config = dict(
    n_layer=10,
    d_model=224,
    n_experts=16,
    experts_per_token=1,
    d_expert=416,
    d_shared_expert=0,
    activation='swiglu',
    moe_layers=[1, 2, 3, 4, 5, 6, 7, 8, 9],
    router_score='sigmoid',
    normalize_top_k=False,
    routed_scale=2.0,
    balance_loss=0.0106,
    balance_bias=False,
    scale_expert_input=True,
    init_std_router=0.00805,
    lr_router=0.000661,
    n_head=4,
    n_kv_head=4,
    head_dim=64,
    vocab_size=16384,
    norm='rmsnorm',
    norm_place='pre',
    norm_eps=1e-05,
    positions='learned',
    qk_norm=False,
    attn_scale=0.125,
    tie_embeddings=False,
    parallel_block=False,
    init='uniform',
    init_std_qkv=0.026,
    init_std_o=0.0,
    init_std_up=0.026,
    init_std_down=0.0,
    optimizer='muon_variant',
    lr=0.00834,
    beta1=0.9,
    weight_decay=0.044,
    lr_head=0.00873,
    grad_clip=2.0,
    warmup_steps=200,
    schedule='wsd',
    decay_fraction=1.0,
    decay_shape='linear',
    final_lr_fraction=0.02,
    batch_tokens=65536,
    seq_len=1024,
    doc_mask=True,
    train_tokens=365300000,
    steps=5575,
    dataset='wikipedia_en',
)
Below are experts of layer 5 (counted from 0) of a mixture-of-experts language model. Rows are named gate (a neuron's input weights, with its number), up (a neuron's input weights, with its number) and show model dimensions 0-223. Each number is 128 + 32 x the weight over its row's rms, rounded and kept within 0 to 255. Numbers have three digits each.
Before each expert's rows: a language model's description of what the expert responds to. This comes from a sample of Wikipedia text that the model never trained on.

# expert 8
Description: Line breaks ending table rows, infobox lines and section headings, plus "==" markers and clause starts like "He was", ", they".
gate2:142144077123138170120131141145108135131133121156098165144165108153169089121143166199135046159137118096116096193123097198095175149145116102150114176138098148076138068089119104116092116178090195121110027167087097130114142124124132091140085096091164100130125130131136097125119131117112120150139185115149116117092111111150108159132154197123112124129162179149086178120154166108155182022181141140124084127171088121140151156096101088129162165144153149127130168147121095109099149107173142165178145085151135085134164088091093100165094123132089040115130115160097111155163162136090125113170111112119088119094143176071139091094171128100105116087155075041149100137120127144066107117138
up2:121115078160096122159096161133145125124104089102147165120137097139177161155124142134099168122145159134109138069152144122146124156116163101095136146150224139179141157089072057205106141128128141108160112136100108162137134116130141071106113065125138078101104150209105092196135199131172165135160130120092099149130125127132047134158186112109185100127096162149106105159071150171131099132184119101094104202092105113137123115148147167126129124113105079075168097146091155102053110173114175176146141136113055139115096177158106132142095142126135161105093130105146153156145106134111117167171056117152040152124105043140135100149083133077131144166135141144116088081093108107123141103115
gate3:167127157126154055145158193129162106122171099125106193170180137142147131111142162145132081080097135101176137149093154140125039136117153133153153082147105155161127161147082159108131144125135147223139113125151108097105111121135093142134090143124117111170114142108106132175099159125114147137082133150141162136132164094109145168110147164136159142096130112146162101111119154095138148156133188150087141164093075128098185165086167146184094129141105133120129122095156120135120104142073127098178146116129055121084122125148154176133129154052171149097072086150148104112137195126093152143158111106164214155103173138140122077163175150147229212145131144098084096142098142132081191135045
up3:131120155144135085137139137137140166140138143032121075159133113091099142142147159139103220127050098150083154136175137171105094161144121133074131113155126160148111100146115170162083076047097075112085104153148123066158061084117106174115118158127176101169157123204149106140118133096174124114094105154173143151105162087133124109157130181077117168130114128122090098113086120150121109149206119188167164128171197168145097144144182098114061113156108116145083084180119115102095059105116137133144144114087114151126129133076116107142156125134158060118116136153098186133123141144150149137145163073116135079107096185132103132101127134084144094152117063170100106136181120128116083125095
gate4:132167104103140166093211115172130105106148111119055107071097143073097135116094109090181141093159083129121165122099148094098186135122120059145184105135165117125091119151134068136153079170148167113163112137164158148126143176127100119092135113152117087183161164069172127137113119137146112056101157172138110120108101179185078057140159075115138138117180150145146159079141149066136175156150109123077099130093151099085122120135134112127107141107151104128138154097063156178145140126173187190193165159093175129134086148098138121130106090131174182097118183119152160168137177157101094135105082114145114154116076155071111130106176100137104141096122107146139083144073102090096141134170
up4:132128066137100059091165107124170204137180144094109147187172152051188070092146121120087086164071119149124124145132109162103129129085077145114147164136137192126131104145120150101157098144137100141187102143138142168093191156171115098074139131166133165142125113115118099095148117185085121176101106154079127143105165135132120113124165177098128116139124144113107160148159088095109133120132135126095124119068137125144116155164131109128064127172164170089122127097087144100189150104101173108146112158153083157158052162098182109141119114184128108155093154077131143184121147136151147114190163117162101132150138176103188118098141105134001105105137123143147095185069092172105119124145
gate5:128101140107112081140123147121152094138137158118114158102116102121143195097098186126146141102180102084135116069121183154175071223110118099176157097135140177132155135146203146137180173173116178153096102124159115168172177075096132118135158166090129106143099137117125153100142138092149133170132112096152149095157076143082114130191134138188143074199057123140161130118125127163185118171113121104132143136090155113103129109142084115116151100084134188075139112137064129087102165159130143160193169142116165089140109194120141081116165115068105099114126153156144152147156100149080112118181133190092112202114107155075141146078129150106128143102171067131112143137126129087094083093169
up5:153097115169144153187144130142111043098130093138175155122126111129128124142101144191136177129092048155120128128098160167135074152113103143092167104144129135188091154125149089112125149067113118125113145153188082101109078110106104143233140131171090080186080100120103108114126172115126104113182135171139123131130031098114164132175162116111153127142135084157133109157099150128123117186113117124142159193140128167089077156116130142145085155140148136084138109090151143158106071105103093118131125097110165085146066187164132097142169152148107093094100114105180114065159149124138136102129115136151089079147139099129156150124086048159119088140118135176096126110068172219174128104101

# expert 5
Description: Full stops ending sentences and list items, plus commas, colons and clause joiners like ", but" and ", which", also decimal points.
gate2:149120127063091090112098175078166122148125196133084086109184181150129093154136133099108124091131100121154170129130137075127116093077095064128112112150132093089069147127160113140141114098175110125140107104123159175060154170088113098149166117111127095191139110094134150063146135122100161108127090099105172145082133136126131086174167151129108161235181132138085114110082111149175155166098114104204159136118161145144169071156094177132086123092145168119165121136099189103177133173120123085120155120127171120127160182121132161107110089110112102167122096117087138108122077151093144170155120106041167143098122150137121156185191149079124091122140115131131142112105140158119118064206
up2:176182097190158113102166155097161180141099127183130101163122094147080155098181132124136174130196095106070117110131088111120135136160194177111103143145181122142108138134146111126127152102139186110146125125099105158036083200126067148103085130066091152130058112142162139145138113105173116160107156125176118118108154144138080176193137101150122113100079105162098107168107155146144119187105083043151097095094152150130080070114132111107116174113118138137118122128145067116106096134144122161221166156120105115135096086158099133098119106126125113129139133118081180073136095154161101129152103120138125114118161180170182182144121120094101077074117133097128115096126157077100189149148
gate3:158097178162189087118133114126153109168130136118157118125179139078153129132089087141069153125145156157110167115189132067128127127134115092156108131139138091147120099103117159114093118123124122171105134111175122157202105098149101142139011169135065115102143172165136115106161109138117246107175181110128135147108091061134170118122166068106143161092151172140129155147129130162152139122092143056154102166090128063136150091069149129037118117151100108133107125150123098140113094123133164152127149063171151096145103103164139160124103154079083120114119094127105066178098152156107166134099100094090129118119049155157064090100107103060119080110132137143133134106122139132171139156149
up3:140108139144168152149166084114151105141120162177063101131118223129150120104108158135110126150082123162130138104199143129137103162135116105120164123130103068117073149046120206131122128126101161150176135139177091173202108064143081167129126172134068143085177166134148067117166086102119172095114142167138126101079110087109134121119095102144133121088141145182110150106132117120124130165126123084163130148140118093128128142119132099135178102128137160170114116184179119139111110152148151153131189087156131122113118101096129153140171087094152090148176111137105054148043134158109198155073148145095111168104078212122081073137132056110083126177133160142157102132136114124174152162168
gate4:136131061093088076102107141100160149147106147175183056127111134097152215120077125112122111181110132146100140116095109143133131083117170180130139141136094099127111118142133093058183153134096133113130100082084179134072107107136107124080099134069115201128153163144185135133088157099149187167145080089110163153083148099093090166179114136124112098141135136126134112075123137148166121115142143096118118160118161118156212143125183176114128156218141132068150087087083074106106102101102149097148116132166124168183158121114145149117161144131093091118072078136096083153128098110088176104157161139103168114159108143135113085074085135148172120100139071155182093148111170120136173168164
up4:150150161125139158129144117128123120137131140097104159104123168145118054119142143153121190126158165119243109122086129097120133123152120125168117105084148088155173131079142106184127120101190160160116157154170082125194227165114115079194128109185121126174047130110059130132142122137077089086169175183182108136169096103094068088068177127152085171113054100153108175140134082102108105209124143175163095118098101121121123139144132063132103152122071139126176086150176140152053095094106126162085112121112162103100155103146150140099142116147116131163164139157127143124129161116137108154077130101147115120122169107138130170142093124140112112170129132096086146137110125089127115108103
gate5:120163161129142118099163108181142103138113173151132068109137089145184202107161107097167141165151162131141122131152114121143126046075073197115071152117147141106121126097148119134142139077153150123139107147150155111179175210112081169172176124138106109081160186150169121105108152158072121143089163117177148160121162094131167094132133164137065102102152098116156122147119101071157147204171139121133142107120089077082143162131151106135187109138161181160097108141150147113132100232126114096075152079151122099137125184145123120060163132162152144138139158148065177085121179158124123110182165137093108140113076136182128092123092111117094146138127176139139141173168100177130153157129
up5:212112068119143159135129139172151125106136088134192101137154111126125135122129159146128146127129080087131119161165144116112116148125118157130120099098126173087160137103090139050115215135093162078131151199178104108128170093112146176116141084161142078145155149111157145167209154121090100154130125164114040118129113127133141061090164105167126174130113177134163101136094121073139091151165128142148166113138109105034168111150144092119167158124079120190174117074079148124102114141082091104121143133126117133140084123072117122108103134110143161141085170115081141085108096117055121099124153064159082127159106182076183112115125114084104193111198110153157140077146119146121137150097

# expert 6
Description: Digits and pipe or semicolon separators inside sports standings and election result tables, such as vote shares, goal differences, and scores.
gate3:129096085087145101111114130141066167128061109130112142169147121167178152130142085132187182163136148147143126168176000107120099159114163145122101104193090127135142182173079160123125129118097095117097094177124060141111168109121174150160112092131102118123154091118137120127076171101118098131095127107109099127161146102067181067161120125125110104120142097113076075131118074166076069128134179077082109189158093156112126115146067126114192141140097096131124130119131133102128121102140109137105128092181055085143120123136093197165107149093056141117137137102130227184133102155112115084125107137139122132182137126115122141132109125152178143074128139094121113120189131097098152136138
up3:129174127146095181134148200110128098180122129135096109050090137092146099123124123092125168113147162117172121129035147126139115150109065071103130137122109112104122163077118057131115133158163111143189139153129085078110076149150206082165102113127119148155145099170077103078105129163117141128146092169117129109122132152129132127132117167101113172125114160158135176159116103094111106130031113185140165084116160100132123120111101080122099133133144158097100095118171119134125158108163105164051100097107058132104068130176172079061169121086140140126083121178115121165142211214155140185144110087114096119158117113140127123142117156159087164138153076108176137106121092157159099156126
gate4:141110114156100164174120109118190103134064119104157102073087127140181136103174133117104124086105131111146065161116102167138084089119114063122122165172123129162155133084136173134159163164142121084101139086135123103130120208159133108144112119092140127077190136142108128138119127125123128172143176126121106186180058099101052149137117127168096159150153126113130100113109170120204135145148142118135135135131164110167126133141091116130162131098101130086096099135125130061112150148130118134096115168143149081120060165170083114197148145114127154164118218119137141124095111172132066154109146105146174185080135127201148072218089134135100053090145147118129109210120086148098098181156
up4:083109130155102120169139110071140173096068089171193120039144111206153144144169139129098191135131102070131171129107143120166103096132119091178092106081155169109135108163103107113121195088097125111087138147110166197165066102123126102194106092178130107121176150115159074113148107114119166150150166123156164145114139100107098148104107122153120159135153185140194128156142081153159116127153135170082165147127149126121096119127134140086149111127141164122104085161130109091152144196151101171146094148104083145149185130110122085177172139164067169154128184155072078148137121092189057128127148127148137164137144189117060149116088159136118157170148108153166099096147131161108112099088
gate5:119153092106090096115080189114148124144131096118158138157177131122172105117075135087101129134103109109104121153120118140137135141132202156030120066133124147164083137160135092102182145099126110145068114114138130139134067159143166089157122145172130143176106122133150123157167113118112084137059097177172107110129190185118132118156150139121161142092175123137060134138150070133125128133104171131148075113121147091039159153189164128128123143130058163130118169131107121122132118157119145096167182170104146124130119146137110151164035144132076051145085098089196129165148083166160134090115111186086172137102115103133176093160105151142166167170116103115134118081165174080107139152200
up5:115096096098144125150125103127134166154082161160132163149225098161091148086129111173120165075117095086150127124118078131075131150099124137099097157130133108122156108153104148155187138071114107115102078117072140148171164082110116132150130115217123153132122172108152102206174093111115061078105153185122123142125119147131130146117111175108175145112103113135166120144205127141128123088083162181140126162120143073118149088167111144153180168148142153092086221139171107163104148112167114153113132189118192071135113135123137137116114102130085158102122170144121112156087151070068139132144156165149076177155105076154146109171110112129108117121131024126127136087098157069154178147141
gate6:127101145159167175116126104148116056144120143095181122136163119098184167126173125139094142119154161156156158184088133162078118171178177124068076102115130225041144098142150157109090145125165150150162096104142142166135156135143137182150116149147084087146156136121140189150104131160078191082123106122119196075082154164114127163094139146120143093114135106132103106141142149120112098130143144128193121144137180129120069113169142143133120104125119116131130100103143167084091102118119057065150104107141124133114075180090158182116106134159193136180112087102124126085092157167148070123126165049103103204117156120148132157069122141184123131115105124138179150128066190132108164129104
up6:166109149124116159179084127138127099123172087188111089142125081127102172137124113137140209097157122154174136172137147081150101110098058193133109137116111087128122136122114172099144106126153170155136113116081077162169085135140063117106102098164109122153104084152134116144160128126116173034067134131123104097121181107150134159066163101089099063097161083121124126113162171134129174100108126173203136147143176071124159148096135165100213107128128123115034139093160161112105115140099115153180166109113162140105161180119071113118111147110123077147101168120139110140148137163110122178134116133092114151102198143119053146116136159145099087119143102128143170123125230150142123139172